python train.py --experts_per_token=3 --balance_loss=0.000522 --balance_bias=true --norm_place="pre" --norm_eps=1e-05 --attn_scale=0.177 --optimizer="adamw" --lr=0.00111 --beta2=0.99 --grad_clip=0.5 --doc_mask=false --steps=7981
Below are experts of layer 4 (counted from 0) of a mixture-of-experts language model. Rows are named router (the router's row for the expert) and show model dimensions 96-127. Each number is 50 + 15 x the weight over its row's rms, rounded and kept within 0 to 99.
After each expert's rows: "gets" lists some tokens that make up at least twice as much of what it gets as of all text. This comes from a sample of Wikipedia text that the model never trained on. Tokens count by the router's weight.

# expert 30
router:40 39 75 22 23 58 53 38 54 52 41 51 39 87 66 36 55 60 54 43 69 40 29 69 70 31 37 70 51 69 64 45
gets: " as", " and", " (", " is", " an", ", and"

# expert 21
router:76 77 90 35 34 51 48 38 48 53 32 55 31 54 67 37 52 43 35 44 70 39 45 82 53 52 35 62 51 69 69 49
gets: " and", " that", ", and", ", which", " as", " which"

# expert 39
router:34 30 46 31 41 75 59 61 49 30 45 62 32 59 50 38 62 56 40 30 68 38 18 52 27 32 33 33 42 67 56 51
gets: ",", " |", ")", ":", " | ", ";"

# expert 0
router:47 52 59 44 37 52 44 27 50 52 46 71 44 77 55 50 32 54 17 37 99 17 19 43 42 58 62 35 72 75 69 62
gets: "'s", " was", " is", " his", " were", "'"

# expert 25
router:55 61 65 34 34 41 35 65 40 30 36 59 46 90 56 56 51 54 41 51 70 18 46 64 50 40 42 62 63 57 52 34
gets: "0", "3", "4", "6", "5", "2"

# expert 11
router:45 40 70 31 23 54 44 46 52 58 33 68 54 68 40 34 58 50 39 32 69 22 41 51 43 47 21 48 24 63 44 43
gets: " | ", " ", " (", ", ", "; ", ": "

# expert 23
router:32 55 59 44 38 46 53 68 50 36 49 46 44 74 67 52 31 53 37 39 82 11 20 86 55 10 50 51 65 58 76 52
gets: "1", "2", "0", "3", "4", "5"

# expert 15
router:54 59 44 47 33 46 52 56 67 40 51 74 51 59 72 29 40 64 47 41 91 00 35 71 55 55 46 29 55 56 38 56
gets: "-", "ing", "an", "al", "–", "en"

# expert 2
router:51 32 45 41 35 74 70 40 46 37 41 75 63 59 53 39 52 55 22 30 90 22 32 32 44 33 46 57 38 72 64 55
gets: " |", ")", " |  |", " | ", " =", ") | "

# expert 10
router:43 73 73 48 35 53 63 51 34 49 58 63 39 63 50 47 54 59 26 30 79 04 37 66 45 32 33 34 55 74 51 36
gets: " The", "\n\n", "The", "|", "=", " He"

# expert 37
router:50 70 54 41 58 71 46 48 46 40 68 71 59 60 68 61 50 52 42 47 77 05 57 61 31 43 27 62 49 83 42 44
gets: ",", ".", "–", "°", ":", "th"

# expert 26
router:72 45 67 50 53 55 57 51 53 64 57 55 38 55 57 56 45 46 28 28 67 08 51 45 29 38 37 49 39 81 55 44
gets: "\n", "\n\n", "H", "- B", "T", "ist"

# expert 20
router:57 32 43 48 33 70 44 51 35 57 49 77 53 55 46 44 41 52 32 31 81 28 30 61 46 59 33 55 51 75 49 35
gets: ".", ").", "s.", "ud", "5", " by"

# expert 8
router:54 37 46 38 28 60 53 59 40 64 47 53 44 66 57 37 55 47 29 63 73 21 27 58 57 51 31 29 23 56 77 65
gets: ".", " |  |", ";", ":", ").", "s."

# expert 13
router:66 24 61 13 40 73 59 61 48 44 45 53 44 80 58 59 52 51 18 15 95 13 26 55 52 55 29 38 69 55 75 44
gets: " of", " of the", " for", " to", " in the", " and"

# expert 12
router:49 52 58 10 32 71 45 49 38 24 56 83 45 38 48 37 44 55 37 37 77 34 41 71 35 43 37 46 78 83 59 40
gets: "1", "2", "0", "3", "7", " |  | "

# expert 46
router:39 59 61 34 28 56 51 41 56 37 53 62 54 62 33 32 49 37 36 36 92 30 39 38 45 29 16 59 39 59 55 44
gets: " |", " | L", " | S", " | D", " | T", " | R"

# expert 22
router:45 40 73 26 48 51 43 68 46 37 53 31 42 74 31 52 40 22 31 26 71 17 44 53 37 35 28 48 60 66 32 59
gets: "\n", "\n\n", " in", "===", "==", "id"

# expert 40
router:50 54 49 15 37 41 31 51 70 45 49 54 37 80 61 60 44 29 23 32 89 39 37 45 36 63 32 55 69 85 79 64
gets: " The", " the", " a", " of the", "The", ", the"

# expert 34
router:44 77 66 43 59 62 54 64 54 53 52 46 54 64 55 48 41 34 53 25 61 32 34 51 37 41 33 44 81 77 49 71
gets: "\n", "\n\n", "| ", "2", ").", " In "

# expert 43
router:57 52 54 32 35 64 59 55 64 45 74 70 43 73 64 38 51 44 46 22 69 17 12 91 40 37 39 74 60 71 58 42
gets: ".", "The", "1", "\"", "M", "C"

# expert 29
router:39 57 79 41 40 42 50 50 38 55 38 77 51 48 54 56 58 42 25 33 83 28 43 42 46 44 22 55 38 72 49 51
gets: " | ", "| ", ", ", "–", "; ", " in "

# expert 24
router:44 51 59 56 24 56 42 34 49 27 49 45 47 67 40 30 62 44 24 40 76 28 35 52 33 46 45 31 51 72 46 46
gets: "–", "| ", "-", " in ", "- ", "ing"